Experts of a small language model.
Training: a variant of Adam for the experts, 516M tokens, 3937 steps.
Below are experts of layer 8 (counted from 0) of a mixture-of-experts language model. Rows are named router (the router's row for the expert), gate (a neuron's input weights, with its number), up (a neuron's input weights, with its number), down (a neuron's output weights, with its number) and show model dimensions 192-255. Each number is 50 + 15 x the weight over its row's rms, rounded and kept within 0 to 99.
Before each expert's rows: a language model's description of what the expert responds to; "raises" lists some tokens whose logits its average output raises strongly, later layers aside. This comes from a sample of Wikipedia text that the model never trained on.

# expert 5
St/for and mid-word. The pieces st, St, For, inst, opening parentheses and the word for, plus inner pieces like pr-est-igious, Pal-est-ine, her-it-age.
raises: "d", "r", "ou", "in", "v", "te"
router:57 53 20 51 46 44 78 67 54 48 70 64 69 75 65 45 41 51 66 42 54 69 59 64 61 53 54 29 40 38 24 53 45 51 38 44 39 53 59 60 16 67 53 58 56 39 42 30 52 19 58 62 42 73 42 58 61 25 64 82 41 68 33 24
gate0:68 45 46 63 50 65 51 36 37 33 35 86 51 50 45 40 60 72 61 26 66 74 57 61 39 56 33 20 57 73 53 59 42 69 61 54 32 81 42 47 36 59 30 38 42 40 42 53 90 48 52 60 43 46 70 52 51 68 16 37 52 38 31 23
up0:57 32 68 46 48 61 68 28 33 64 65 48 53 55 72 57 55 39 38 33 48 61 59 33 46 58 64 45 79 58 46 32 54 57 64 01 44 14 65 49 50 68 70 54 33 56 64 64 45 43 61 35 41 45 82 72 33 45 71 70 26 48 41 28
down0:55 82 27 55 67 53 34 58 50 51 79 66 59 53 49 58 36 43 45 56 79 27 82 61 87 40 60 45 23 35 39 82 32 44 23 55 64 51 52 60 40 60 54 52 59 40 54 19 40 28 49 49 44 57 29 82 41 22 45 53 41 45 72 72
gate1:35 58 23 39 54 80 19 48 49 66 46 54 60 73 19 67 54 49 56 42 44 53 70 12 58 28 30 41 21 71 36 53 59 62 60 43 68 58 71 64 44 26 83 49 33 45 48 70 46 53 59 60 86 27 67 45 72 49 31 69 58 30 60 37
up1:58 37 42 81 45 44 50 55 47 54 65 53 61 52 74 40 53 38 50 47 14 64 40 77 49 54 70 55 57 64 57 52 23 39 45 41 43 36 40 39 71 52 53 78 21 58 89 35 55 42 44 57 36 67 41 46 41 55 79 47 25 80 60 61
down1:38 74 56 43 34 34 67 35 58 49 58 21 23 33 72 34 47 21 65 51 51 48 67 59 57 50 71 72 59 62 62 60 64 49 42 57 57 41 73 48 57 50 42 40 73 31 42 55 47 30 35 47 55 57 56 39 40 39 16 45 48 40 59 54
gate2:49 36 44 51 87 71 28 29 69 61 54 50 61 80 60 65 53 44 42 55 48 57 50 46 48 53 46 17 76 70 55 73 65 85 59 34 43 41 59 25 34 30 27 37 43 34 57 43 77 42 42 56 68 32 71 72 38 70 33 73 50 45 28 16
up2:59 66 58 60 56 59 60 21 27 69 69 81 55 46 00 43 34 40 58 65 44 73 46 50 41 37 53 43 65 53 58 75 64 23 55 65 57 84 50 63 42 66 44 52 13 29 65 51 59 60 40 72 49 70 48 72 61 51 75 43 57 34 40 30
down2:33 21 55 66 37 69 55 64 70 61 61 49 67 42 58 57 59 31 22 39 70 41 62 59 49 36 22 80 62 62 21 48 49 46 13 10 57 42 35 44 34 59 61 60 38 38 65 50 70 47 42 63 57 41 24 59 77 45 45 45 41 46 43 63
gate3:42 51 71 51 50 46 44 30 67 59 55 28 53 46 36 35 43 50 43 17 65 68 61 57 42 50 39 31 41 64 31 59 56 58 56 29 52 52 49 45 35 59 48 28 33 43 43 62 38 49 37 56 43 73 58 36 62 35 29 62 27 63 55 07
up3:29 73 55 77 20 34 57 46 58 36 74 13 48 59 37 37 67 41 69 53 48 57 30 53 46 31 73 50 74 74 25 58 54 67 53 59 61 11 56 51 36 24 31 53 80 43 47 37 60 52 59 61 46 55 63 78 48 47 54 43 48 35 40 60
down3:40 38 67 20 44 56 79 48 24 65 92 33 31 69 47 15 41 58 90 49 24 55 38 61 50 38 52 51 42 46 48 39 80 36 41 61 40 42 57 36 68 64 47 59 66 60 32 15 41 04 40 42 73 61 53 47 49 30 55 65 54 66 46 41
gate4:36 46 56 81 71 77 71 45 35 72 65 45 48 86 52 24 65 52 79 64 77 35 66 37 52 65 61 50 23 68 54 50 59 60 33 56 33 65 49 41 59 36 39 55 44 31 34 63 55 47 53 67 50 66 73 80 59 37 55 83 53 81 56 60
up4:28 47 61 25 44 55 71 33 55 74 43 55 51 14 70 51 60 26 19 71 42 33 43 69 60 35 30 33 77 41 37 37 70 24 41 43 48 77 40 53 40 46 43 64 33 64 81 66 66 67 55 61 45 46 41 55 51 40 76 40 44 49 38 39
down4:69 58 75 60 82 52 64 46 75 53 40 75 47 53 57 53 52 47 46 49 56 54 62 36 52 66 65 57 49 39 36 34 46 64 65 35 45 28 37 46 69 47 38 27 37 65 30 43 55 28 54 57 84 62 50 67 27 57 64 64 46 49 62 21
gate5:20 61 47 41 66 38 57 41 52 63 57 51 44 51 57 46 30 46 52 63 45 51 47 47 40 29 57 37 36 63 17 57 61 52 29 32 46 65 60 69 29 52 61 57 17 24 37 53 59 58 54 65 31 68 74 54 52 59 29 31 48 55 53 29
up5:53 53 56 57 71 34 53 59 62 49 73 43 39 11 45 64 80 57 34 66 53 53 49 57 55 69 45 45 61 35 49 53 75 26 44 70 34 37 48 40 23 15 44 64 47 40 42 60 48 40 45 62 50 56 47 43 63 75 59 40 46 12 41 27
down5:49 21 51 42 21 67 43 45 18 47 49 25 21 51 54 35 35 24 38 40 42 57 35 56 68 51 52 42 44 78 29 57 39 68 53 79 57 67 51 23 48 59 54 73 76 27 54 43 18 26 57 55 62 59 35 64 22 54 64 60 37 19 17 55
gate6:54 42 50 60 42 51 58 57 48 46 65 65 45 55 63 52 78 43 63 32 60 43 42 49 42 65 60 85 63 36 69 62 33 58 44 27 48 59 44 57 46 41 16 51 51 44 58 50 47 10 46 43 49 66 45 22 82 58 36 39 58 48 25 54
up6:70 42 54 52 46 61 27 22 53 46 30 58 63 46 50 82 47 47 48 53 49 81 46 21 30 51 20 36 38 61 70 54 43 51 52 57 64 37 45 65 83 57 42 44 52 38 62 54 61 55 48 28 58 37 71 71 25 45 54 51 53 38 23 35
down6:35 71 62 61 49 40 30 71 52 29 48 59 45 34 39 35 62 40 36 42 53 47 48 51 24 31 54 31 40 45 34 78 73 22 66 33 25 55 34 40 39 79 60 72 27 62 51 59 48 59 64 74 27 48 48 51 43 47 39 60 80 65 39 61
gate7:44 46 38 50 64 70 41 58 38 89 46 52 68 26 11 45 34 54 49 38 52 59 62 54 29 53 55 40 68 49 39 43 45 79 41 67 55 62 74 53 43 35 48 41 45 26 41 47 72 44 73 50 55 65 35 52 23 21 50 89 65 40 43 36
up7:58 66 53 42 39 42 65 49 69 63 42 53 25 54 72 73 60 56 47 35 54 56 58 50 62 51 59 28 60 47 74 24 54 72 66 55 60 52 43 27 44 57 66 42 30 39 42 41 71 57 51 78 60 21 41 55 67 31 58 43 39 45 47 73
down7:32 51 74 50 55 28 37 36 63 34 44 16 57 50 36 56 60 31 60 44 77 39 42 51 63 31 10 45 38 38 40 39 56 30 18 56 44 59 69 34 51 50 58 65 57 48 53 70 34 91 50 43 34 65 57 65 40 40 44 53 57 26 56 62
gate8:60 48 47 47 57 55 49 36 51 50 78 35 65 46 32 46 50 33 47 45 51 50 47 57 33 51 47 32 52 44 50 60 76 66 82 55 51 33 43 55 68 17 47 59 43 53 66 45 34 64 65 37 42 47 82 59 44 56 31 50 53 30 29 61
up8:56 66 57 44 41 50 37 64 36 50 25 66 56 43 53 41 67 31 45 42 57 43 63 41 52 48 67 91 54 45 48 59 60 58 64 72 48 67 34 53 19 57 58 64 17 66 78 57 55 42 63 75 38 31 35 30 52 65 38 55 53 56 69 33
down8:65 84 47 83 64 49 50 43 46 63 60 41 74 44 39 53 29 75 45 43 70 67 82 73 49 70 64 26 62 40 49 48 43 44 20 57 77 28 71 59 50 39 76 51 58 52 92 33 38 48 76 33 72 57 80 48 34 47 13 55 60 50 63 62
gate9:50 51 64 59 44 73 70 54 21 61 31 64 29 62 33 69 50 52 60 40 43 44 54 28 57 30 58 43 21 43 33 55 42 47 56 58 41 35 61 20 57 63 69 44 53 69 43 35 49 26 58 55 42 65 34 52 55 23 67 46 54 57 66 44
up9:43 57 35 77 27 33 38 36 41 48 21 39 56 50 43 55 82 80 51 52 26 51 40 42 55 37 48 56 44 60 44 61 29 62 58 59 38 80 66 48 53 35 31 49 51 73 47 61 50 49 38 24 54 38 38 46 71 37 75 58 75 43 21 37
down9:41 28 33 57 34 61 52 68 45 46 47 50 41 50 45 70 55 49 73 33 44 39 48 62 51 32 65 49 53 57 55 39 60 62 28 74 43 33 37 33 61 26 54 68 62 47 61 34 52 77 45 43 59 78 34 57 59 35 51 45 52 55 52 45
gate10:41 66 40 35 73 30 36 29 39 44 43 61 72 72 23 56 63 73 44 47 60 31 60 45 24 67 38 49 24 60 56 82 65 38 58 41 26 31 72 51 46 29 37 60 52 35 72 43 28 51 44 61 33 72 51 52 72 67 46 44 50 45 32 27
up10:48 54 42 33 60 41 26 20 53 41 76 62 55 51 56 58 62 48 58 59 65 75 24 50 39 43 39 26 11 30 55 53 55 33 49 29 24 34 66 85 66 43 43 58 58 60 62 43 34 48 60 47 39 64 62 73 59 38 38 50 50 35 55 27
down10:62 64 30 56 30 45 32 56 37 34 44 63 65 62 44 51 69 42 54 64 20 33 54 42 58 39 45 52 48 50 22 30 54 52 86 25 39 52 43 58 58 61 56 32 39 40 58 72 50 72 35 45 41 23 59 28 45 57 35 42 51 37 63 10
gate11:47 47 24 46 48 52 25 37 29 65 35 52 54 48 47 30 43 51 42 45 79 66 40 38 61 41 47 19 53 52 44 47 59 59 32 67 52 58 22 47 32 53 36 58 27 71 48 43 62 44 39 29 51 43 45 40 68 45 49 51 30 44 42 50
up11:68 23 62 32 66 47 56 28 53 52 46 75 68 33 41 80 54 48 53 45 51 54 22 33 49 72 68 72 69 46 51 42 67 41 58 44 46 50 43 86 45 55 19 45 62 54 65 35 48 35 49 54 86 39 64 69 45 86 62 42 35 38 56 31
down11:47 46 40 48 19 52 82 37 25 49 49 12 75 50 47 43 44 42 47 28 60 57 26 55 54 54 31 35 58 49 48 79 55 39 51 51 31 56 56 72 54 65 47 30 18 18 39 39 40 47 44 27 73 25 35 38 52 44 55 41 47 33 33 88
gate12:63 63 71 50 58 63 27 85 65 51 53 59 22 67 44 11 70 39 52 50 35 47 27 44 34 34 25 75 58 46 53 55 35 58 62 50 35 53 94 50 32 74 50 62 65 76 78 61 48 57 65 65 69 50 48 42 51 49 71 45 29 80 82 44
up12:12 50 41 43 39 50 53 36 42 44 46 33 59 76 49 70 35 45 31 51 57 11 45 41 58 31 58 73 51 49 55 55 60 43 39 55 48 44 48 12 85 48 52 39 60 39 47 53 50 42 35 54 57 53 31 68 52 60 58 42 54 60 42 59
down12:64 39 71 28 38 21 92 53 49 57 19 59 50 50 35 56 67 36 74 52 53 53 51 76 84 56 86 50 55 41 29 48 59 53 78 33 41 56 44 32 69 33 23 45 60 63 55 00 20 12 53 34 67 56 63 45 61 48 58 43 39 57 62 30
gate13:57 55 59 50 63 33 47 34 56 69 40 53 50 62 62 56 59 37 33 58 61 68 49 54 42 51 42 61 48 25 45 69 62 49 85 32 41 58 58 52 23 58 32 58 54 61 87 31 53 33 42 50 31 92 35 62 99 51 55 47 37 27 83 57
up13:29 68 56 64 46 59 73 51 57 52 43 62 56 33 12 51 54 53 47 74 44 43 43 41 44 67 45 53 37 62 61 60 71 41 04 65 51 61 22 63 35 33 26 50 00 30 64 60 40 58 48 53 29 58 36 93 76 45 24 42 52 56 69 59
down13:45 42 66 20 68 62 66 40 57 51 38 47 38 36 50 63 63 64 50 56 80 46 48 33 42 15 58 43 67 37 41 69 38 40 63 33 49 42 09 65 44 66 01 69 23 61 57 63 58 67 46 52 44 70 40 42 46 52 57 37 54 78 99 64
gate14:37 63 43 66 82 65 36 40 48 48 49 75 62 62 85 33 53 67 31 48 33 53 62 44 58 47 29 42 42 40 69 71 58 28 69 27 31 61 66 43 36 40 36 48 64 36 45 40 52 42 55 62 76 70 52 60 51 68 34 57 66 34 61 55
up14:41 72 54 79 46 35 53 37 42 57 67 22 57 52 46 57 56 72 45 61 47 46 39 52 63 64 43 51 32 31 59 34 63 70 59 74 53 34 47 62 60 45 45 44 47 50 46 38 34 31 36 53 28 56 37 47 76 44 45 49 75 55 39 25
down14:46 51 44 45 57 43 70 61 67 41 54 50 33 37 55 48 51 47 48 99 32 40 61 34 52 66 45 63 60 52 69 53 38 53 40 59 68 37 53 38 51 87 44 63 47 47 29 34 88 79 47 47 37 63 94 33 43 55 55 44 53 55 81 60
gate15:31 36 70 70 58 49 72 54 36 43 34 80 50 67 43 62 60 62 46 48 73 32 32 41 47 51 71 65 52 04 40 36 25 59 45 54 58 49 64 52 76 57 48 33 36 48 49 64 42 31 53 46 24 40 90 79 40 18 55 62 35 53 68 36
up15:58 51 68 39 37 38 35 47 29 55 29 58 32 45 43 59 68 23 42 56 32 58 54 39 40 65 65 69 42 46 60 49 43 64 65 32 48 57 57 45 56 66 53 46 48 66 88 66 52 46 45 46 48 43 35 23 56 53 60 49 43 19 41 58
down15:44 69 38 62 37 32 60 57 38 39 39 53 57 43 33 47 55 63 42 59 31 39 46 59 34 35 31 39 39 48 36 50 61 48 58 58 56 49 63 43 28 59 45 53 60 67 40 32 51 62 63 27 41 62 48 63 70 60 15 34 24 77 77 69
gate16:67 78 66 66 81 53 80 30 57 37 59 55 53 47 42 39 23 50 58 62 78 68 87 46 30 61 49 63 46 57 60 53 66 80 51 36 56 67 88 50 80 50 50 39 20 54 53 41 73 38 61 72 39 62 47 68 45 68 57 44 50 53 67 46
up16:52 45 67 39 39 50 00 37 48 59 36 55 35 47 35 58 71 48 54 22 48 49 75 20 99 55 52 59 76 60 58 29 35 14 74 48 37 32 42 42 53 53 37 46 64 51 65 48 14 51 48 36 55 40 77 57 37 73 52 39 74 37 47 64
down16:55 64 65 37 48 50 36 42 32 41 67 51 44 51 68 45 31 53 61 21 46 41 53 25 49 69 24 41 53 63 53 14 44 64 54 52 70 50 61 57 37 44 59 51 51 46 51 48 69 61 34 49 66 58 40 47 53 48 58 41 26 34 62 63
gate17:58 32 52 66 31 56 67 48 40 00 61 72 63 38 55 45 59 61 49 45 44 49 45 40 25 48 54 59 61 33 43 64 43 65 46 42 52 40 24 50 67 40 23 77 12 53 41 40 65 54 67 51 43 40 49 46 25 32 74 35 38 68 32 26
up17:78 42 16 67 57 58 75 21 52 31 48 55 54 07 45 16 40 59 64 60 38 57 21 29 24 44 51 27 49 33 42 69 71 62 52 57 66 51 41 70 46 65 14 40 37 28 33 72 38 57 51 70 18 28 63 46 33 36 54 66 45 40 62 59
down17:59 32 35 53 42 80 68 59 54 37 75 46 30 28 52 47 45 47 34 51 33 46 52 08 54 53 50 57 53 58 51 49 73 43 36 54 36 40 16 39 68 34 50 81 37 51 55 68 51 56 61 48 74 40 53 68 69 48 68 62 59 48 43 58
gate18:27 81 43 61 31 58 72 46 45 62 50 36 70 52 35 46 24 48 38 61 59 49 67 75 17 50 55 35 59 79 63 48 50 38 60 70 38 47 30 57 43 42 00 34 08 55 42 41 37 44 33 61 61 39 52 60 47 42 62 66 49 48 45 41
up18:40 58 39 21 28 60 45 72 64 58 80 55 58 46 44 50 47 67 50 22 48 38 47 74 65 11 55 64 47 39 47 21 51 60 54 78 40 66 53 31 22 36 52 37 74 80 43 73 57 46 65 71 49 56 28 46 74 33 38 99 30 19 46 57
down18:49 45 53 33 40 15 52 54 75 51 52 40 60 40 62 79 68 38 72 71 48 42 63 55 57 19 54 51 40 51 60 27 58 46 57 70 20 11 50 32 74 51 61 46 42 42 77 53 58 55 57 57 69 57 73 64 36 68 55 58 04 42 36 42
gate19:64 52 72 73 57 64 24 35 87 69 52 36 33 45 47 51 44 57 77 26 40 31 48 47 36 61 58 59 25 55 44 34 74 48 46 42 62 61 37 57 34 39 70 60 91 57 62 57 24 47 60 59 36 56 51 81 57 55 40 43 78 51 49 49
up19:81 69 43 25 70 16 70 71 49 63 60 42 50 49 32 49 64 23 26 31 31 54 47 59 76 71 29 53 71 39 76 55 61 57 44 66 47 41 74 49 39 63 57 40 47 53 44 61 44 49 54 81 70 39 54 24 43 60 55 37 62 53 56 30
down19:45 61 53 61 56 29 65 40 68 26 42 37 40 54 63 61 30 52 49 86 36 39 44 63 50 55 08 66 34 32 57 26 47 53 43 41 71 41 31 55 38 36 57 40 44 30 43 30 32 34 24 35 40 59 53 39 22 53 37 40 51 48 39 61
gate20:56 46 55 64 32 36 35 42 29 61 29 19 18 71 59 62 45 73 21 64 42 27 51 69 36 44 73 36 23 48 52 51 47 61 41 46 37 52 36 39 23 32 54 39 36 49 31 27 35 41 63 59 31 16 66 56 48 48 52 28 51 47 20 36
up20:36 69 23 31 47 50 55 43 42 38 69 29 37 53 56 28 48 36 53 29 37 18 55 56 30 81 54 51 44 44 41 46 71 48 70 63 33 29 37 42 57 52 36 62 26 58 55 59 55 43 31 52 50 23 64 31 51 43 33 43 46 44 40 51
down20:64 32 65 86 45 59 56 55 48 82 45 49 47 65 45 54 63 55 57 51 27 46 54 48 50 56 52 52 45 69 38 43 41 55 50 63 40 50 54 53 57 46 85 48 29 61 58 65 69 71 39 33 49 32 62 49 51 42 34 44 53 29 79 67
gate21:59 44 70 62 33 75 48 30 75 46 50 70 52 24 44 34 62 31 47 28 45 59 71 41 46 41 25 56 43 53 56 39 55 49 66 34 28 69 66 43 65 53 27 39 49 42 55 74 42 28 70 46 23 71 44 52 16 77 37 65 45 56 48 15
up21:59 65 59 53 45 62 39 55 34 46 31 29 47 37 47 74 44 40 45 44 28 59 40 47 72 58 45 53 35 57 43 28 53 50 55 44 50 45 46 51 38 63 40 56 48 44 51 37 40 38 57 75 47 76 37 47 58 36 49 51 58 82 71 58
down21:74 30 72 55 50 46 42 60 53 44 45 31 54 46 47 59 44 54 45 36 68 38 48 59 53 27 72 89 16 69 57 53 07 52 64 81 44 54 66 28 62 74 48 68 40 70 45 50 43 57 60 64 29 62 53 51 50 17 70 56 44 78 68 58
gate22:54 60 65 46 47 67 36 43 71 57 54 77 45 71 25 75 62 30 53 56 68 74 40 47 37 45 62 38 63 67 36 51 59 43 56 69 59 45 43 37 56 61 44 57 41 52 52 76 65 38 54 42 41 51 50 33 62 39 56 34 25 45 49 37
up22:56 63 56 38 25 58 45 56 65 41 49 40 62 48 54 64 58 43 56 52 80 50 51 66 57 29 52 55 76 42 33 48 66 60 45 53 76 57 70 81 61 26 59 78 72 47 32 63 59 37 47 53 31 55 53 65 43 46 51 60 36 50 53 54
down22:61 50 51 55 82 20 36 65 49 68 42 48 36 26 10 48 51 30 56 29 37 42 45 50 49 37 51 83 71 47 46 48 65 39 69 47 75 17 33 88 70 57 65 40 46 45 61 34 71 58 63 24 58 33 75 45 59 40 87 50 48 17 58 53
gate23:23 31 52 61 54 23 63 30 57 48 25 82 54 73 58 50 46 39 54 58 87 60 61 76 45 40 39 15 64 39 24 61 63 26 64 30 18 69 36 63 48 40 20 47 07 74 61 73 38 55 46 38 15 69 50 30 56 56 58 58 57 52 80 60
up23:63 53 49 42 51 42 46 66 39 53 28 40 46 40 62 44 69 59 68 53 41 54 72 44 33 28 49 46 38 65 59 58 60 34 85 48 75 36 43 45 43 57 67 48 60 47 60 29 68 30 48 33 73 31 46 46 32 80 45 50 40 58 55 65
down23:36 53 72 46 63 35 52 66 59 71 64 58 19 68 55 46 81 26 47 50 54 52 48 30 47 46 76 70 48 61 69 64 43 99 59 46 49 46 49 49 25 33 47 24 50 71 51 57 38 29 49 23 31 60 17 62 27 37 61 46 56 49 45 79
gate24:45 54 48 39 78 29 26 19 38 40 72 52 54 64 42 27 44 59 62 65 70 73 56 52 60 63 52 33 30 69 27 59 40 40 34 66 77 57 66 39 29 61 34 60 40 49 43 60 38 31 69 31 48 69 67 21 43 66 47 52 51 27 77 30
up24:57 69 40 52 57 50 64 88 40 46 49 55 28 58 50 74 38 64 68 46 43 37 60 44 46 64 61 74 34 23 62 61 60 65 56 41 17 22 46 44 65 46 75 45 44 73 49 43 46 53 52 60 63 28 32 68 47 48 50 50 63 67 39 56
down24:68 37 47 74 56 49 48 61 47 56 69 53 46 33 45 46 64 36 45 43 27 62 27 63 20 53 67 46 47 29 60 53 66 43 25 61 59 59 61 45 54 53 60 52 53 20 20 39 72 51 55 80 28 34 46 37 64 38 67 45 45 49 40 60
gate25:43 41 65 65 57 72 30 77 64 51 40 46 81 67 53 33 23 60 31 28 54 22 54 64 62 72 53 73 83 43 63 45 58 64 40 46 57 22 55 73 36 71 47 49 39 44 55 59 68 46 63 59 39 48 69 47 53 64 41 65 73 43 35 31
up25:66 48 64 59 41 51 54 73 57 42 52 46 48 69 48 55 48 46 52 71 37 39 62 32 52 65 57 55 57 45 71 58 73 42 43 51 44 49 60 34 42 75 54 56 36 31 64 46 76 36 61 66 17 71 55 60 27 67 37 51 50 46 45 22
down25:78 30 57 28 59 43 76 51 50 70 72 54 40 48 45 46 27 53 51 69 71 61 54 76 60 47 67 49 42 64 51 80 68 34 33 44 41 36 34 29 24 42 66 44 59 49 41 39 40 76 28 61 50 35 54 40 26 72 39 51 52 54 34 59
gate26:59 65 61 29 38 49 64 40 36 33 62 43 54 25 43 66 54 42 61 28 51 34 69 68 35 43 59 52 44 52 48 47 58 60 52 50 50 76 44 67 33 45 26 49 29 70 40 57 58 39 38 39 29 37 67 57 45 61 35 41 39 29 79 55
up26:50 34 59 50 24 37 52 83 70 79 51 50 42 36 56 43 17 55 52 19 52 49 61 57 60 50 54 44 36 52 62 59 52 57 68 55 60 68 47 52 79 61 65 34 51 55 34 35 40 45 37 45 34 53 62 47 53 45 65 29 47 58 64 67
down26:54 27 60 49 77 63 87 52 46 48 45 60 41 49 66 67 71 43 57 70 36 61 50 59 44 63 49 62 55 33 38 76 36 47 71 61 61 42 56 60 83 39 62 51 39 53 83 56 25 53 15 45 54 50 71 41 43 70 42 49 56 59 87 48
gate27:41 55 28 61 39 61 56 30 55 64 38 55 51 61 39 45 33 72 65 58 64 57 61 62 63 30 42 44 21 50 43 45 64 38 36 66 25 88 73 55 33 33 55 48 60 51 58 29 56 51 75 47 45 33 26 27 44 41 51 28 39 42 44 20
up27:40 26 50 63 56 49 44 53 49 46 78 86 40 58 44 38 56 39 49 57 68 49 60 45 51 49 50 63 18 49 49 53 41 52 65 38 85 24 50 62 51 57 41 55 26 52 43 82 47 41 43 69 60 49 43 24 41 75 69 39 53 42 45 40
down27:69 24 92 30 72 41 40 59 49 55 44 42 55 39 46 54 35 58 45 72 59 61 36 53 36 34 37 73 17 48 37 44 70 42 80 51 55 38 48 53 36 79 52 35 63 36 39 55 71 01 41 67 33 39 38 37 49 74 40 55 42 40 71 64
gate28:26 52 70 65 71 43 54 30 32 27 27 40 37 56 31 67 00 47 62 45 78 16 19 57 43 62 32 69 40 56 63 69 50 65 44 47 41 38 46 73 20 31 26 73 38 36 55 73 63 62 75 63 57 48 71 32 51 63 53 73 36 55 45 36
up28:39 55 35 45 25 65 53 44 31 68 36 64 71 48 56 61 74 69 59 40 20 60 58 50 69 72 32 43 60 72 47 31 33 28 45 51 37 64 19 68 52 29 34 81 66 25 49 47 54 54 35 29 43 57 57 21 51 57 71 14 53 47 35 38
down28:39 65 40 70 50 49 41 29 25 56 78 22 33 59 50 57 37 49 54 59 61 42 63 38 47 62 53 52 70 34 66 60 57 53 41 42 42 61 58 27 47 52 63 37 48 75 33 40 84 33 37 51 41 30 52 61 40 34 54 61 21 81 69 51
gate29:48 21 64 47 78 33 27 30 67 67 49 77 69 60 30 45 46 71 65 61 54 43 44 36 53 67 62 81 63 44 35 39 44 58 29 27 21 69 38 52 40 36 49 38 47 37 81 65 43 27 61 40 30 73 18 26 65 40 53 58 52 48 58 56
up29:36 51 53 38 24 53 63 52 33 66 37 36 40 49 37 66 39 49 20 50 32 34 52 26 36 81 48 37 58 62 49 47 64 57 61 65 67 58 38 56 38 50 53 71 66 73 38 38 60 42 22 52 71 11 67 65 53 54 57 56 40 43 27 73
down29:30 37 69 61 44 52 51 31 78 48 25 55 53 68 29 45 51 41 42 47 81 55 55 37 67 60 71 57 31 40 66 36 07 27 64 62 39 43 50 52 44 73 56 52 62 19 59 61 52 60 62 48 55 73 57 73 62 54 58 78 51 44 47 69
gate30:50 55 55 86 78 40 42 26 55 52 71 15 34 35 60 20 49 71 65 57 77 59 52 57 48 79 68 52 45 35 49 55 82 66 24 51 37 65 57 68 11 44 41 58 45 53 63 64 36 39 41 37 46 59 58 69 65 56 24 67 81 61 61 50
up30:43 50 41 40 35 74 54 62 56 41 40 64 65 28 05 55 49 63 44 22 52 55 39 51 48 60 57 34 68 45 40 55 50 41 67 62 54 52 42 79 66 65 52 49 45 46 35 47 58 70 72 25 69 42 71 34 50 67 20 34 48 42 66 56
down30:65 63 40 45 71 35 46 49 65 51 40 41 32 52 63 76 49 44 48 52 42 59 60 68 42 43 46 47 45 60 57 27 68 57 32 15 42 47 34 48 54 49 71 32 64 44 31 46 52 28 28 51 46 50 63 36 39 65 39 52 67 62 38 33
gate31:41 56 45 35 58 61 33 76 76 46 34 39 44 32 31 54 56 28 46 16 72 41 52 73 61 31 61 31 55 23 63 79 22 67 45 51 62 57 73 30 63 54 61 69 37 41 48 60 59 36 41 56 68 59 34 34 34 55 48 58 48 70 81 64
up31:40 53 53 28 88 28 43 59 38 41 61 51 08 57 69 23 42 74 41 58 40 68 48 54 50 57 56 67 59 50 42 54 49 58 77 22 44 68 52 83 49 64 48 44 55 66 76 48 51 48 49 54 67 50 31 52 54 20 36 66 66 38 36 35
down31:30 62 46 61 50 43 25 44 54 48 35 59 52 68 86 38 42 49 31 67 42 56 61 38 68 78 66 65 43 42 62 41 61 47 35 43 42 67 51 74 45 33 47 77 27 70 68 69 51 28 42 53 39 56 56 45 53 30 61 43 40 65 32 35
gate32:77 37 54 61 31 36 67 45 56 64 45 68 48 39 33 26 25 54 68 43 37 43 65 49 69 41 53 71 68 84 39 40 53 73 60 70 53 56 59 50 29 64 44 58 75 61 65 76 47 57 79 31 58 73 56 41 50 40 55 70 51 35 42 36
up32:49 35 46 35 33 34 36 42 32 25 77 34 49 45 51 61 25 63 47 66 34 62 62 48 60 28 64 62 55 52 64 65 67 34 57 29 43 29 40 56 63 28 42 38 42 55 82 35 56 43 59 47 57 38 24 59 45 37 13 47 22 16 42 57
down32:48 68 53 64 32 67 53 69 80 38 66 40 21 62 78 38 66 42 65 62 71 62 62 44 53 60 39 55 67 53 50 48 57 71 79 62 76 50 77 21 67 65 44 40 25 56 53 61 66 18 38 46 27 43 44 51 80 32 44 73 54 41 50 49
gate33:45 39 56 59 28 42 55 46 37 46 35 45 61 26 41 54 45 81 65 45 31 45 71 47 45 74 64 32 38 50 23 50 49 39 36 48 49 42 58 28 62 34 49 28 49 65 41 27 28 47 66 69 55 58 65 66 65 63 29 68 42 30 29 57
up33:43 64 66 49 48 64 47 63 45 58 17 38 45 46 43 40 74 43 62 60 56 50 54 41 66 47 44 79 18 60 57 61 62 36 41 57 66 24 56 42 27 57 69 44 67 53 45 34 43 54 45 59 28 34 37 59 58 68 45 52 67 59 36 46
down33:62 39 73 62 40 33 58 70 44 56 71 33 37 62 40 48 68 65 54 40 39 73 61 47 59 59 55 60 48 62 71 62 46 51 36 41 43 29 46 18 40 59 45 43 45 70 50 49 32 89 49 58 43 32 53 41 32 31 50 36 30 57 40 65
gate34:40 40 57 45 57 40 30 71 47 31 58 56 56 73 52 62 70 37 70 38 60 76 27 52 51 36 49 45 99 24 45 42 46 56 66 69 51 50 62 31 62 72 28 93 14 68 54 32 40 38 28 65 17 26 44 64 65 41 51 48 77 42 67 44
up34:48 59 48 43 61 49 41 40 57 45 69 47 73 54 47 53 46 58 54 30 56 46 34 64 56 67 37 50 61 46 57 43 55 32 41 51 42 70 79 37 38 43 19 45 60 22 50 65 39 54 53 69 50 47 27 63 67 28 49 56 56 43 62 41
down34:61 51 15 56 42 36 51 68 57 54 51 44 48 54 53 68 67 37 70 59 60 60 41 35 49 60 54 35 58 64 46 58 58 47 52 48 49 27 56 27 71 73 21 56 57 54 63 46 39 68 28 49 65 82 83 43 51 34 65 58 27 49 41 65
gate35:40 40 62 46 28 58 49 49 49 64 59 66 38 56 52 42 46 47 59 21 75 43 41 58 00 27 36 42 22 51 52 57 52 56 52 65 58 39 67 20 23 43 42 37 43 45 38 51 20 60 25 56 45 76 75 58 57 64 52 51 38 52 57 55
up35:37 45 72 43 68 33 75 36 50 50 58 62 32 32 17 63 43 62 61 51 95 59 52 64 75 42 74 38 17 50 45 74 68 49 64 49 32 61 49 22 69 81 66 55 60 51 70 34 33 60 51 34 59 77 32 85 48 25 55 57 47 14 63 52
down35:55 51 33 69 32 65 53 34 27 71 41 64 74 63 39 47 42 53 36 42 55 51 50 70 39 32 56 49 49 47 44 58 48 54 58 70 45 44 54 35 79 68 37 59 46 69 55 27 33 53 43 70 50 79 72 89 48 65 50 33 47 45 43 53